{"n_experts": 12, "experts_per_token": 1, "d_shared_expert": 0, "moe_layers": [0, 1, 2, 3, 4, 5, 6, 7, 8, 9], "router_score": "softmax", "init_std_router": 0.0229, "lr_router": 0.000524, "norm": "rmsnorm", "optimizer": "adamw", "batch_tokens": [32768, 65536, 98304], "train_tokens": 489700000, "max_steps": 8011}
Below are experts of layer 2 (counted from 0) of a mixture-of-experts language model. Rows are named router (the router's row for the expert) and show model dimensions 160-239. Each number is 500 + 50 x the weight over its row's rms, rounded and kept within 0 to 999. Numbers have three digits each.
After each expert's rows: a language model's description of what the expert responds to. This comes from a sample of Wikipedia text that the model never trained on.

# expert 9
router:481500500506521544496518460507436492510502536590428530447443423586509438557490506464461539498472492524472635566372484444501511549494459384485596513518541532592437561462512519417449535569509442474418437523473399422490456504542526549552491603
It responds to: Prepositions heading a phrase, such as by, of, in, with, as, from, into, especially written by or cast as.

# expert 6
router:520452510602499459498436492516511413543529559504402435443495508574461480560510490416542554524522519412449576597427414456429577492417410427556572534512565491422424501440491481544503481511550462481503509547515512513518542526530436568484502589
It responds to: Numerals and spaces in tables, dates and scores, plus opening stems of Latin-derived words, such as vis-it, associ-ated, ident-ify.

# expert 8
router:481449566584557507473509407534390429503503631498519513416469548611437448473529534453546493519500559560401464586510476476536548593466508475492456603509610508496534504488484507499450564490559515506464499465531493475551523476570523460470636419
It responds to: Word pieces built around p, f, ad, om, el, such as Radom, ap, positive, Manhattan, and digits within years.

# expert 2
router:507415584498587541466413491507470478526486573514427524432501429474429470540503516453599526531502581471383544500452446436497632543395388485549592500415579476446468566424402489492571504503590455553501435499487421489399539479505498616533585480
It responds to: Final piece or head noun of a term or institution name, such as film, team, Department, Station, aircraft, academy, processor.

# expert 4
router:494506503474498557456492510550475487567574491533455425499541537585464520473492502494530552474476528454490611612405460523526552503451451434535443517517434476411377459420453500486542515531560487472450498617523506460479454543474449520471484519
It responds to: Opening or second pieces of names and words, often right after a capital, such as St, Pol, San, Becerra, Kwelagobe, Johannesburg.

# expert 5
router:478388507611537437553503477480473503591588545517476475476518481561469493560504488474508524537481571441497531541466495527442502537401412494546465456472578467563436497439445506453475399544586521582490498555481389528514518503581425588452544530
It responds to: Pronouns, auxiliaries, relatives and adverbs in running prose, such as that, which, was, also, who, been, plus bare line breaks.

# expert 0
router:553475515563506470453394469565512395500492578576407556509405416591462463542557547464494514546520545484488555511432477476478550569453402426453553520504445511390412447544405515487469468553541407500513520476462433465535395540527432607508491536
It responds to: Joining tokens between items, such as and, or, slash, ampersand, table pipes, periods, and possessive apostrophes or the s after them.

# expert 7
router:561428586533566517395505486542487489553531561540443455453527460499449483591523503481525547564452531487441552558487473458532534481426406453488427549464557465465511505456404441425576408532545469544445549643462452442417500375492491599468494581
It responds to: Adjectives, numerals and verb pieces in sports and biography narration, such as following, early, several, expected, rebound, February.

# expert 3
router:566498501547540561474475492529537456558546575448478525417493438524462455577480517493602549501425509411500539577438478402476541519527472547590505487506478466534539566434513487485425510462572460550465424471481491566460466484525457519489482490
It responds to: Inflectional and name-ending suffixes closing a word, such as -ing, -s, -es, -ians, especially in place names and taxonomic species lists.

# expert 11
router:511469546567541548445487500569487376549570491512506607435396495521460466554552472434516528550468530447475579549480424455510555567501437476494577515454510454422479524540401424449522496534543428486434493548488437460530502544509447583453502599
It responds to: Commas, parentheses, colons, quotes and combined punctuation like ., and ), ending a name or clause, plus table breaks.

# expert 10
router:540479497566513511525503501483436515475521480499419540464462508556511504550495530509496554536442598462453541513551438429371495505442501510557516519496596523512435571467398541523467448566483483564505544556492492547534492535546522601474529561
It responds to: The -ly suffix forming adverbs, such as nationally, increasingly, plus capital I, New, American, and === section heading marks.

# expert 1
router:603522473593465491494448498529516375514453477505451457491474499447542412540496575473536468537474555570465549522422484422406517514482455448502574598456534517387501514536494462507632461511516414557383416582498516469515460537544453476501542558
It responds to: Short pieces inside proper names and rare words, often after one capital, such as Nimruz, Mk 31, Tsang, plus digits in score tables.